config.toml
hidden_size = 128
experts_per_token = 2
moe_layers = [0, 2, 4, 6]
routed_scale = 27.9
balance_loss = 0.0108
Below are experts of layer 4 (counted from 0) of a mixture-of-experts language model. Rows are named gate (a neuron's input weights, with its number), up (a neuron's input weights, with its number) and show model dimensions 0-127. Each number is 128 + 24 x the weight over its row's rms, rounded and kept within 0 to 255. Numbers have three digits each.
Before each expert's rows: "comes after" lists some tokens at least twice as common just before its tokens as in all text. This comes from a sample of Wikipedia text that the model never trained on. Tokens count by the router's weight.

# expert 95
comes after: ",", "s", "ed", "ing", " that", "es"
gate0:109125158156141137172153150131125134122117140170144124166169087156132120096072113085123141158150101142165148081115130123131173146098149104134153107110133128136128140120131159185147089148120109178137115137116126116127162113097104153129135149113083157168103113105131143116118125141116079133107148164139137136150118139105131173100142139164149112123165132130098135115181126121157135162173
up0:156153152120110196081122140124108110128116179112142143151145116192125149118124129115144107125147102137152126089124106143101130132118108135151116122128124147080154152120128173132100122120179105124130141138132124120095184098141138173127135165118111151143125117132149110176133169104121080121103137141130143126164088109147172145086165135158104145157147134084092137134149112152169120123129
gate1:132120123167130099090128092121133132121110168136103112132101126153115109137132120111154069132182144090123139170110120112169108089135123131109119150135136057107092107109127093173112119155138152138159141117143118170108120113097142146110132138138132111143132096159129166118146142105095172123147126095090142131144127164137124100163131118106106130129085159175084135147114110114157149073124
up1:134153166105161139137142144117156124195158131130133107131128120108131140131126148140167163110103086151132113106153139139102149140139127143120124101121101203133160162110095189142182120089152122136120117166081111162167131115125134100107115110140137132111167142132125129143137130165126137147105168177163131124145081098147141149134108088131109175120127105086132118124147150149129134135100
gate2:189131114100134118142141140120102122113128141137119112138113147148097136101153147160142073142163126119140129142102133155139131137090101126103125120120105137155143145124122182184148110142131156089148115158109114128095155108154117152099142143188129144143105080140142123168090081100113154123126103109171118118121104134092149101096091143125148122114105174114128106136081097105147143128073
up2:129128102106168134118123165084166122168098088114138124117145151113125109125107158111127124123189081139182090167172139123097121137151165112149123095119125139136111146149146124152074121115123105129145124166127131122111136136135161140107164142095116123090100131193087121115093118158114162096125110130133127102122105064130141119167120129123096148133108165111150096144139124126117153128148
gate3:141139127113133171092124120133170131158153174065135121162139144151180093128127089119112106132102140087154157125131122169176131146158116175157097097133130152112085140167134142153149093136143123071116150126094092085151128152104124107142150115110139124162090140155127142135086128127128133100102118115130143116162129134079096128142099123105095114123128105150136112102116133131130163112122
up3:127114138150148093125102102172133139129104123121158147148122153105104134153103124121178119103129081135115135108119130085113115130134092161150146142157123142128132123101141119146167132144122127177084169169119138123121158137169107135101115099085155111141122119102135106093162118149143136150144107087130122107096104190104191097125106138184135126167160139117109126131187125133148113137112
gate4:106174104153137142188127147112101173082153114108112141126167106108127172096175159114110129150137105119106145149138118134159116133134107117099151144157115157141143156123114149095114140129123131099116150173125150098145096140113123158109111100165153147140064102141077156108132126142112097156131075133103100123139131145115089142129155134118092084107107119136120105137158179105136122126123
up4:105161138131152134154127144079124118120161153120096117149153089139140117164132152085125130110131120118147068115164123124167108104104139105123123129156132112113080159188145140100129139143179143145082159184122141134155115095102119148123120089101178139114116106156122127119141167145123155151100098149117132147145158089107124130162135117152131100115132105099129097137152160167112168133134
gate5:139070121131158164092180135142125119148114154138142108147119119104137145120118142148153096138152116114164099119144133141109131166118120113102139170148146103152125145108134128120101154158153148087178160105085136140126153143096117186127142146184175129132129129149108160166145116116140149139141113073113151172120120127139104102156091088133109106114112127154133135104164141144152164090152
up5:113099153139088107164137094150134138172133111111122140110118095126127134158170150161124112156116080112150080172154161134139115173138077154095118141141148092118143088126141152171097142116152127115132107140123170135136174129081141158153142095121154129115140112151128195095123123128133141147128161134106112137135133135148098125144098148132153105108113107168107138099148141123117103098176

# expert 22
comes after: ".", ",", " that", "s", " where", " when"
gate2:149156161139092152137129114111162159148141114126114135124157131127167086116081118091102128127131149145151105122193126185104088133099140122134142104146129107111102144112169066157121139119130156152129123124110130110136093139144182114103107111151130103134166121136168137128123146104088151137139142120150100104154128121069169111118161138099167146148115106111114092096144141143173122125140
up2:100128148124121134161117129056127181157154074136135098123125137135138106133121130098128096107134167151154073117093128124091129159108123139154150170124093112127153152129137134143126143094110195128118123128140162114127120131097150066139110143141152137139109116151088150133191135124105137155127143155125094147088151121082076164111123150103128135107116128104096115119140127132124110126132
gate3:121119139104117107126112159153144163084166182095148148109166109120115143174144146112124146111130140106102133167105107128132156110118149131134113138132123141117176119154131172118092167160165151092113104130122142131154173118118129073165129153156120120104161119132148124114120128099138107115094135121146190158085147133152113139140103148099125067133116134106139126148063139122131151103117
up3:133120118166141139138136128125099128166097098135131096105096139108128119084114086151168131132116107126154138098144127104121130122139094152160158129141136128110083126095171113154147052128089112173106137148121093122125111146114160184097137108067108164145102129115122115124123139135097141144148118135126087108137107161075133127143171109147152166122119120139111122097165098143132112168136
gate4:141138122164106119111145123130101156145151133139134122112167106095155117136139120119168155150115089159158091161150151111102118134120123122088124170108101097162122115121124120118160085103112122109116132145106148109107108137131131139175126132164127118125080098126133097099104127069109106115117126125105146116115175091087122151118129101186114111091185140144144155173129115143130104178086
up4:111100124145170117126153145141164130112130107111132138120105124129097122161138117141072128132138142121099148108116146133177129117132124126137141115156171090156088116130124166116176153137139156147134134123155110127106118152104110144125127092100131166134131158093130170173150150151167143173171166120111097112160102130164140087124102162085115169131091106123106142083111146110150122115185
gate5:138163131146144129093115106124112116176104113138144074087140150095110150124105135156143122122147103146168165134114106141087123099143148148124099122138105112182189121132107146150120127116121148140138125131110134101147107153132158109136108112163152080167096131104142135144126083196102111132079169126117147132159097094119118123134141115144157082117113159167134123131123123096131151166104
up5:122141134138157144103111098117135121146110100135159120100127128096132122120110130159122146143112124171135152135144140159116137123193140159138136157141111118160142131140141157165125148135057141148155170081132085128161111145141145110127136117155158071149125155176136175153107120167123141144114149161135146128133149096121062104118133150167099111107135141168090121141157137099135081119131
gate6:140123130118136083136107087118173076159163120147099151150114139137158110146156096144123101144109138100122138116127172173136116164153064156138096105091143168106133153136118107135115093155167139129117165109126094113148107174190119125119083109159123112115130123155107167094130114112139108104109121125109120133107137177129102145133104085140143126105131144113118114161131153135168145127125
up6:118142118134131058147117128095136099136168112201147156121140137158133143146173137143086116118157129145126159138112166136158117150156115121129133167099162118123126118127121084161147132145125112128114103159095130133123137177200094117100093144176122133125127133149144131124135156137085136143127132108122122141112095111174120124122160117148104097108109122107127064151104124130161098096131
gate7:155176079183109153132096118117128120126130149116142099138126102102157111137152159110119115120141170133102101145104156171115143115151124129105098145115071076107107125164124137145133071109125140147149124110093124110156143122149139104123136161133109087130087145157113151133128134100134093070110148107166118166120126137096107154127122115156087119098139129157121100130128119121088118088169
up7:099122133204116115121096122142112117123107105124142130156149109100142125158099148098163097085112134159112107133146128151114114102114073122141111119169074097094110139179111106154133121129112148150152096093084114127132143118135136164113139138131089115090119128117155149136147144089150121108137147137174086149131163105100114139100099133142100144154145108135133074091141109127107103102153

# expert 3
comes after: ",", "s", " well", ")", "ers", "er"
gate0:130106100114168149090125121087126139134135081116132115147156122190150109164122123102090114157137116095136145139150146155150133114149128127170115137133145084129169152070155188137111138125144144120090151119141131155139109143084102135136094127134125159131125086126130135127124107136113125131111130147115108148105148120093124165183120174095167168140158097118110127103134135148145078101091
up0:130128129107087111093162107080127117097115119079132099149151165104121072096103116144129121099166127125125075125067137138130124150157092123109145115107165102132130118144146133119162155158133133155122114146120149110127103111144128141109118089168146152146134125134097091112107126106159062148108097158140125131117150128147073111128108110132132118167138110108158168129103131150179114159121
gate1:108146173139185105201134139135149106108139130114107150085101123121110121158113150188095160150118131136105147157095133131142133125177092105138112126115109111136100134122138129132095107141143080129097094167137109165113111122112102161114124121109160133101145105099118096107107139130062123112137119129157126138150171075134132134150138136113114144145123126120153097092099159133123114085108
up1:114144101142127102134137153118115108106155142120120139076158137096099149136118132115114118159141153108126101127190120118103098121135085119211114117104051137104157141139158112100127141115152151147086148141123112128129160111128107104119047122136124079136171144135099145103145153101107112136162130123125113133178137090110099135126134124158146141157137125146153131142124152106105129113119
gate2:091107112107141158124098079142171102116126107108082128132137115123154099131121146193113146146144108156109131135071090113104102149163107155166118102170122106133125101100115165118128092171113149128117164098111118100168181138115157142103115098167165112086130109124122142165134143095160135146112152103092162139130129144124136155142166141109139149103126117110136112123124131105136118149114
up2:080098113110128143138102069149157126116152121110105123126121120143155114120140141148123149149145122169116152152077121108117104149161136152161113085152116075117123102085111152149132084166149153147104161095103138091155171114119161141094104085159168148078119131132101129134153160102163127122116133104106179139111145137133149118153134151116121148080147152118126128129146135114148105105117
gate3:092133125110176105131118119072088104119129098121105126089130124140150104124121097189095146111099156087145154143130140081151130120156161077119114118088138153162110129137148137148107135119137111130147107126178144141154162115130095139150127131139140152150094132144126087114168118123083098118132122096152120176085128120166142109118130082160115118148123140099150164116109126144096094134108
up3:128137095128116167100140147168157111148129124140114164143128121132101117117151147108135102078132131117134130133100130129133134136115089117128103086179101105119172115103076121120101096134122136120147142156101143091179171088147160102138135121113112128103129140138178157120114110088136165134130104121128139132140175143129107117156186159130150102125076151104119114140200101101100121135126
gate4:124162137113079079105116098121135111126117192127118122168145114129123133136119107144159131140180108162123142112172127117119095139090100131125117099165122139086149125138113126122178150148177084115093112122142127119153102103106118126082127159134089109152124096118133110118178098112144155134117156118150135113165152130125155125145126120081161146139079159132122129132163130099140159161092
up4:118135148139111087080112161119130107099112189147138102148144106139159117165136116150149124136174109155140131116163120126099104135131119142163120099149124134086188105142087127104175121110154121129102139155142110114167110113097149114123129173132112120134118130109122115108152144146115148109104124127146115129187147120119176108101124126098168160132059148158173163151163129107110122123125
gate5:130091188156138093173153119083121115145148126137115122115122159144155139135108171178091174114175109119099135122155125172132110131146108123112101116135145129155148135140134155112143140135148173099119133132094143135096096120090170146084143174136114125130096136121117094149129129124096144109165141158147100107094093126124127139111128082136154195110165134135129112102112135156112122141148
up5:129155103088122112106115107186144157141110109126145133129138126167111117150141091119139088124128128124176122114158104105117103103151132147130137098133111145119102143134062142110080132118109110113149118123155097143136124148160160135117148109168141141144123113120104148131092129116124164171116143116126094108128165095067119066155139174089100107135110120111106152113087127070120127116160

# expert 47
comes after: ".\n\n", " |\n\n", "\n\n", "s", "4", ")\n\n"
gate0:129093110166092149126109093115128108122154108123125116126157092094119127132128116122130150119123117124139149129114138105186132123135123196138131166148076096157178144166125136108140141138168157132120108122142153161165152153162156127119102144139109130150130111162148081157096089141125152095143116125088149131124129136099109142141049106112144122122146133180093155111097110099129111125150
up0:185111146070092149160125119114154124118133113121115129177126114094174117122140128150127141170150098110088128124124109113107115109112131150157120117160162109079147086153120134136114081118100104160160127111124124135129087104101125143160165127110133107127193123144129164107136149143106096135141112123156113100128140131106194145098149143146124129115166123088136131185143161112120134134144
gate1:120133127133127092172094121140127173106094167103139163127093157124163138149122128157172116082126086119084127100135122132122123139146136143129147092169109091116182142126110116093145123179115166129103143130124107113072168133121137100151118085149162111125164165140131161146130113147147143145133140156123109110151141156118114167187137119096121138125150110147167136116161119117097117148122
up1:118111111126157105144168151136120180110109138129131162085094168145159139149138139159197145137150112157117139128128170139121106106137124123141118122127091119129170075128128067102149133132150152097135114140115100102100138107156106115126096084130113170095169097134111104105159136106108090167150166127128098107113093123151138148147146106097150140118129138140159149111126088150112132154138
gate2:100097119146137113116157112101069180059118129115121130146158123184144130136163116114068134117114134145132147153141121123122124120153090146131073123158123114084119145120145101106113152139114135104154099114111149151083125133162122162150124137110157086152129110142140140086126135097165150150143105138134142088126116161106146180136132146142158096138154109129131164131106089170115120140123
up2:123124136147162122117129150130093120118085118153108182164156124130135129132188151139152116188137113157129145146092114123124108105113110179105136112108130117088144141105125133141087164173125117176143163107136131141130123116143151109118151131091135109169145118114124123064122187083118141146166075103155114095136099154128116135146101144155116094137136144109126161120130113156128136125159
gate3:131127117120078125142093136075140083154104143129136168135107129143121115130132117162134140076102117131129110154148120123154130094136114105124143134102093125131135145139146120110091144085120205160127110195142152130141139141122132129095157153104114129143112164134058125121131072097129128095151103130116109105122136165149140158120123127116122114102121115177133113103137154181077125128135
up3:102148122127121124148110120087120159154162103123118149161085150105122117106074124152139113076092125119107136143100096140096135146167123128137118148066137132095127154138133110141094113086109123107116094140104129128117080082119137130128107093128111097128117098098116149076095088143126147118106138177122151145124136097121142128103144166166124159145139121140162125114126121162166134165180
gate4:137156101115143105136133099147130111156130147187138128093091141131137112142116129118155138194189097089101177161130132126121129114105094176146105151146114142140172111108088104116131096146120141119141132149155110143118150120152115103178145174153120108163156117124172124163106157144100120121139136102117126132151133098155096148119121121161102121089181146151155107120125103112118159112129
up4:140132107123155096112151098113128085143120180118112135082117104112079163143085123174127131130139096154155122122088112083137104143119158142168128152112085083121118128117118122089107092129138156101104112131129098126124163094120111148151161146159135135089164122163119119135129128124133093072132111093139114113120085093119129143172156135134103141127162082111118130148136096139092128130101
gate5:132145156123144173135123148185079127147137152105115172117102122148110137135114064132086127182114144106146112107161164104141125135130133164108103112102099114139133105124117122158154138127149100126102148194130116096139136109095136120156095139147134126138172117092121113166137118139157113143132095147138139140143159150116167095115129125165124126100129173104127136128200135148105166133146
up5:132136142120132154119113173180134130177153157091103168122099162151141174172113114164117126149127162106143116136140157141146139123135133171110129125085097153111144115102120095135147135106146110147113091148125102126158169119108135152182139139122105131130139140073111108163130107149170106147129103110118099119142153164116104067126108124129113127120129159065147104075130117120123113113134

# expert 63
comes after: "3", "4", "5", "6", "7", "8"
gate0:109099135136143135155138133111137140122168127116168128083100136152101104116126126170079155135140124138139084129173064122164110154141092168171124135102124122100107118132117103084148168118141095129097130142139111127133074094128110156110165164117138091117100130147123165101111148096164103160123097116129092092119121132117102087093120140137113105127111124118122166100128141174149129149141
up0:138103148147133126162121112110147150137139193120152128126073147150061121141105140105067104147173131168146127142094121103104105126142072151175124139113140155149126126157084123116097122126107127147114131119125088113138112135184111174134173134087143124137136177115140113137122100119149154159135128128139120081118106146120124147091149127111136113158113085122141101120132152108111142147114
gate1:160084154157151143167141121114152125169131130115149184180123151103134156152106115127143099140122139136132097101174127119116159121154117148138137137084168097126103101145131135105077161151155159112112147147125131132147089114132110123106126118101122114073115097093122105136150083112142135140104155108113150107154100089133138128137102105118164104117148107116104155129162107124144100134054
up1:147068143149126124125162141138140133134103131102131166175096124131140158152109133120167116160123127142149111094143172134153135125114093140121170162129135109139106120144145155097137155121149147106107131155113123146136134131131127140111153102122098172105150081106155102163163107072152161111122151114138120093178104132087111148099096102150133146158167098121089133121117082111142133132070
gate2:091108123165149139121146137113127090123120113160127139154112127153097094099175112093105075124103118156118154136094140119155131125211110132118114129147126107127167137147111114128147143106155118159129111104139160137148167117165177152149098136097149082083122095105136055149103121132138102102121117115146153153134110116131120154101142136098133137135190123105122137155132120134112121118149
up2:133150128148147166125154145123103116117099123114134164136129133160135107153164146083131102129121120110080133121113116119098119101156115114164148117146150127115175153114135125073178158152120151188112141136116162179109131099158152139142158122150149122117142113131110109131107149125143139125142162087099128167099126070127142168126134099123127145114178128146083141128166147086137127079165
gate3:117138116121102120112124109122119179139104158096127136107126191165149147126096099122145113108152097062163156123165116140117131149128089107103143137120116131147141175146166133124136129121126127133119104135108109097138104124132185147140117138141092161114133120080182102132093072114125162109129142132097140173118143153125104172144114112154097159103178123127119137123115141102129096120088
up3:121149133111127109109124102129093131165077126130142159144152141106135139082152090138120114143105125068152142135155088155129101139122101110099115131150139134133124146140206150115100147112137131121131097154098164139132118149107158141167128143141097115120085112073161085129120087111114181119109116118102143111127100104118122140114107165120114138084137131107094148162081123111126110105086
gate4:100098118156120134096140104130124121115120132104137074165166131117123154133107126090118157142114117108152145122133117141120111133124091143123134152112103137210136202124106118160137117149138121109144110120075123102138131106164137133100121134173085119065147121098146122117115136122113113114106138132129140149118128132137088178130138136108118092122170148139072142109136107187145110100084
up4:101157146123111131137128166079135091097135089120192174122143137148128121099115103158107126126105148136159172164126115156134149137116127117143125090131139165098167146130112095121109170109142138191137158133155120132150103145134096150155076095123178135130136126164104157123120087137119153140134129130124113133170142104122140156118078096117141158122081128158138105154113132138131150160116
gate5:133139118077089138092139117043138129122163130097083104134047172117121125104142137123165167111109147154147112161125105153127094148118141153115131101135136123132127151165150127138160147109144118126158113140066153134135117127122127163096142139113141157096125100150119126147155138107112107140108151113145131124116101125094149153114100159116142150112115129152113089141076141097121101110156
up5:103182111143137128115103119126130135163176161139155120105078201096147124152095103124114134167112144137140112147143115113113133152116141125091125103095141166101118069095140103113155058143095121151115104137122143114099110130137112130130133077123125122121145145102153109117111119098133147125109121111127077107113188100119118085117124124162145135143151130156140110149143109169157141119142

# expert 36
comes after: "1", " ", "2", "3", "4", "5"
gate2:164128139159113127131055085123128144129087095168097115131128094154122125134108097188150116143135111114161073154107134122109125127131109100108117118113175138143110145147132138127133125113113157146149056161153159125102156147142118157152152118126103137130159113124115132162118099139116111126133144139119090145100164134164111140101144125109072160106184115129127152143168157123143130116102
up2:132107129135119115115065088129107132110090118158135121105134107153119134152072107196164133154111080105147067136145126134093144123146106117124106108099131148107110155148164132132109130120115179159119085158168137139123167140166130164147148133156093155155134107137129135131122126136116128135151165146115073134097140119153115128120137149157085139108174098143119142120166142152119120135108
gate3:080139124129113105103164139123140115162167115114142092078146106134114095155167152096178132108139129152118123108181112128149133092111140115126103135109096139163145123139063139139128168120143138141090107118096114146124177127118093147114139158114103105128153099119120150093162150166121158152124148137145128151142150091127141131120101131121102119144101114134092125160152096085164081095147
up3:140165135123142128131121114102122184138131108127082146157100124136129134118134104182097110152124140131147103120080110116140115112143163131095126078140152116150107104150143128118134102116130114130147162130160137089109163111183141127102104072135120126143127119153112115130067142107140148122165107085102091081126135145113137134130162111118110139110128174082134178124147181153133153104094
gate4:113107110152142148118128125153142085129109120130143103116107156119155126154093169113108105146184090133169130067089120121110122142124170111117134103096078125145160112156115115119135175106159168119142145099124153128162124144106127142128133170193121145128127129142119096110124115103111119081144151149151133186131086156139154123152104132123137159111101139128138111150116119175163118140088
up4:143091153113139162084132125095127154121135083110166113125145149171134152122071135121125088135173133138173144089149102083097101118127100111127114124140108133161080109131117111138152139133171125119123154096139135115154083158154133144132134144153100127096125149115063107109100152125103105134103077126119138124138072129138123138115091112120149139122125180146129139137105147146163162125100
gate5:118146163144107121110143140110066079115105132107173120107137117109083139120126107153169137130119103126136158161067119159102121123103097124167108089134146150140157106148147121133115127128158151103159079134116155132124135090108139105102131066157119108154101129130153106146083087114129116128096110135117128133092146142121155104115145140136115124093153154094168168107127149097143116121084
up5:104141128098134129129125081125093114126129127137126147133099131121157121157124154124143139093128160138124092098153058145142126132134113113124206191114124142172110098139105146119142121126116098127128131137105039123131160124104120132122129167148105156116142122131106110170147144124092129146157176110088151177134117116116131085113104133128121144128115143150126117123067121135122113167118
gate6:147153138118115138126137130104107146114111141107086154110160133126122115117101129157124089111127165160163074117139128121177104122124131143127162172135092130092103126178131115103159122125146138126085149164098120150086165151152118115143122140101113104134105104087121125088132148117119154124135129051128121105161105133129091176136174120141159127177145161110105102095165146121114125141128
up6:119126125100088123127136132147105094112135119117147100123125142125142161129132135140070114117139193163145156150177162141157105078114115153130140141129092115137103133164123137128106127123113094164136130095095143114091113160163138084148110134147149090166094110118131153119123133139073093119135146095155118116091118125113106107102142087127117097168156105117108104137121139123193140168147
gate7:139114092138100136148134118110115121136087115130100111155196132156150118149129123160101147175219142121115095133150150142115139110165154151082119129152119088146118140117098131128157131083158122118137062151101148107144138146124107082104138123125147129170137166137116146146141123102143089150123127115130145129147109146113105099155158127114135140136085145079152132104137137136147138104094
up7:101097119134108112152123142108127110143110092151082126153149139211127114126170125158074130182193124132093102112136137134097113114157157129117123124171128121143119132129135142107151114097163129118128090156126126096141153157117116127115142146162160158152106138100099131113119137127135072145123124145148135123140165117130142090165132120144155131155094127095171115147154172166110125113100

# expert 93
comes after: ".\n\n", "\"", " |\n\n", "\n\n", ".", ")."
gate0:147142107105108095176144112122098128139095147144084099093159139107140091123153137161135172131139159105153144106138129111153097154160139122138111124135112106160130148137082124117126095129136137123150113123100139114087149083086156163139120099124149125101112131156109159170167118172126152157126120143173130163162146127078135122128115155154142066129095122095148150131117165104144133167129
up0:070139132114108119153100153152145146138127145103074095170130158164113179159152140133141151115151159130162130168149131118093133105108147152161087145088094092102161134151134127155137142129125139159144119108117112145122130132097119159153097121123109138141129101109156147096094124106138145156129162171148122153099147069113153116116154145139134124124089079136152095147118144125124125159082
gate1:151165160121137094098086102116130173150126138162131103171139106133141117116099123133160139128156129102147179104129170088109106081144131158137121122159135175114103126101159136162121143103138147107092125130143108149113118141126130120111158126156179091105061105168095124102112166125149150137101124168118121114134140170117099123164116181152146117127129098149108114136135146145119118124154
up1:104119123151119157133132167126108098144125138124100158108126132078108152144117150161116119130119140161086106134138137188153146122112136132112114098152064116124145099124138073117091131119139135126121118138120171141102144140109115082152156094114095157125185097106142136142117114159108076080155125096149147159130104110164160134120106117126136119149120113100140083192148105121110127113114
gate2:131141093076079108113137109105120086129149136104110130114135156126103059112124161115143114116132144153140149162141111167140160140095145177080117133123103102122126118136142116128155155089077122146139162109137120101137113109133143122139131136108086099140104151099123144167100137119126129126129136126106113147091121103154117090117135102109153103127169095119162111124183139177152125081172
up2:124132130160158149152122153150114144122091091163129110163159086166115190140121123135145158130143158132126129095126171080091130148130120088157165117110135174112112152118116122145127095176155110134126126135108125150145159150092128168135147147149157162113136110120122124088124107156108160140110119133177141101137135147118152133134125149133086137129087133172087135118097119062105149139123
gate3:177134115092131143130103157139117097128112148149115120125116154133107113112120126106139105161091091090131147111131101144118088110144169123160141137106121143121143082112086160156141124136143135079075131128138163145124147094112165139114097166101155114155142122183115126127174144150128128161145151082116131129141116173151143150077092119115123150149179127148122119155143137179156106106117
up3:139131093109120106111115165108152156085125085153112129157133130150112142139148091157117143152179110062113129134163102139150128083127132148139137159127160132130118123118105170122117119172118024143192174104110119155169142115136151138117109148125128121122095158131147087148122139131103120135157147110115156119118150175142125095117127128135152122136110163122107132149122134128138120116140
gate4:139123122114135122119128113144155104142151152120158116119090153174129103122145135130188114136128098096145139128151141075098132131149124138189133157136138126097142111098139118206137138117143120093129158156117156130131174117137137143106079117148155141114108077165148126167120098150116144183163144128113115141125104117093156141127102131148113125098099132161094162124175100111137169130131
up4:107122136160145118157136153113112139099117093121080156114156104081111129104140141120105137160138135157114129141113161135095124115076180124114141108146140156164087106156116116085142121118134096140142110091126077120117122166156100158144135140129106127136148149135093155136170109157173139113112111153109088107127161158116120140116157157137136140128162178127127084121097165148131068131104
gate5:142178087072093167091143135096150160098145111118116098115130116157103122103128094161116170096136115134121103135109111129092115101145102107126109173138074148092131132104097146156105120096131140114188115149146154117143087112139107139128140105087123124131137133103156133123191111111124101108120147124125144127084118088137113117090134130123165121137121098156131089131107134085109132143142
up5:100091152144154105168102136135118136126072134161132138113113129099129124124153152111143148140150113133083104131123163095140118108121150135125145092139137133143137150164140072054117142160157152143069139126104095169160150107152156151083135122155159114100130092137114159114112124158082172118173109150132148116134105133148145153146127134116174127128118131116156142156101133162102136134130

# expert 114
comes after: " |\n", " ", " JPL", "0", "%", ")"
gate0:153103143103110140128167140117116131142133121161118117163104091106125162167122116126079175114096188098143152143116155119090105139083104152102121141092145122061139113128130159095170139112148145142161127129152115077132113088176142111133110135147168133092117092121134148130112104142126064121120143152131138122093115162155150149106124103145108143132142128141117138138130095120128130119175
up0:126141095126112121171132097105141086126154151049087155121177134126124163165128133130092130149126147117158105162136160117117160145134136124103106170100106113164135086102140131116124078101115132134087148127125127119118140123102173125176123125151152119103135129137125180104129122119157177152112143117148128090158122134127130155082091083124142109116095145095128092149112147120110116136125
gate1:122092121100117148120129170138121094132101113151146136083132125163148094100101094170139138142112140133137143179152135156102138176121075148132130128128107148162116123138161107181140120130123141070146145153144120131153124103153128101092108148147158141163098144116174095101131126148144112132126150109163146094114132134096114089133129087081132149117139074165156102099133139155117156120132
up1:129096115132099160150124154177133111117095122166157117101108160143117088124139088150129145131149118140164161142141116194095109176082107171099156116114091162154128115115167141155120103137115105143151176163145134168130164085124135135118129098120131132140078119114152169121161109147123143105152142117107121099098128141144135143124116102093140166127105153116123140119118131131072138128118
gate2:129152140138102123151120154129111088107197107156136122133105169122131125134170147135102093111111117109122136137130087145107162127105086110167111105109138095120158112132143119120115144170106135125158129138110116110098119104098105067115120161135154105089107122119103121145115115105099147148104101142140158120087161116153096128072150065149152102156127151131090122109148143103167129088130
up2:102179140126084148147101147117103098097182106168120136131079147115139130129150141156145085091135115107122137147115119133125166139096108111160104093109143094137151078115147129101149148167127113146153125145127097097099107090104099079092102149128140139113121125100129117133133093142117133151137125161137147149118160091145144125104151073149139114149123129141082120124151141107181130087107
gate3:149063129095115100144089107129110145102147143149128143130119116149143136149088145136165122183123132106117128127111104118123147151166128099106157156159108106094101083101140103126117114142164143138102143106138119098130149181117125065153128143086117145156123108120163104155146147150152130140145112162118099134143085101115176091162115144165112112152155134134151137118128107126109186154121
up3:140057193155112132153072145104110118169173106126106132115102116103142138132090132092135144160105130080103100138143095098184095141124122103110136145165107136142090107128136134147134111162163149116168150107132109136133161131153094149153132154137118147126140102111138126128127180184131093105122104112162134156150088101121148122117128135141143142111139140108134130110123101140127166121119
gate4:090107139122132139097153077095140112105088124115196121102145128117147137106105120122129100147101121100148145124128083138098131118139142115159110104134099143112140135108133157142170116128149151058126151174121126143103086121132131117167075115169166114096123120138112105158134115093103113107092123138108102192117111140114109099117151128140132118121133166099158104140119127147143092166154
up4:137085119136132168155122088111163144112102112139154130146106127152149150135092113120088111164123134098134152110096102120131094081120112158159146114145126102070148155110123115098123155112099122143141180121110093129074114120109111077134107125094173103103118121125107136159128164101129148097119104117085143113144127151071114137151085136158126118128164130154145119130106073142141131132134
gate5:141125109127155092087107097130103120104159163122179107124140130096133115145137128140139138151161132084111151106124132131163148112111099123166111142141139121171135163123132100163123128149141183118122129182114161110115062120129139106132129094131123139118150128159133129131138126113133125117114125120099142135128090138102105135105147152120106125093138136122097194092174142191186153175102
up5:146142127119158087090089123153127117092150149105154118136150124129125112125131135142136127163158097074132150082153120113163143109105092103149141137123156142125126157105129094157107117151119167143146134142107135134137080139131147135127119099115119114125152173166124166168112132112156100128153103125126154123119098136091103162105151144127128108112145153157128182082182127178188124163103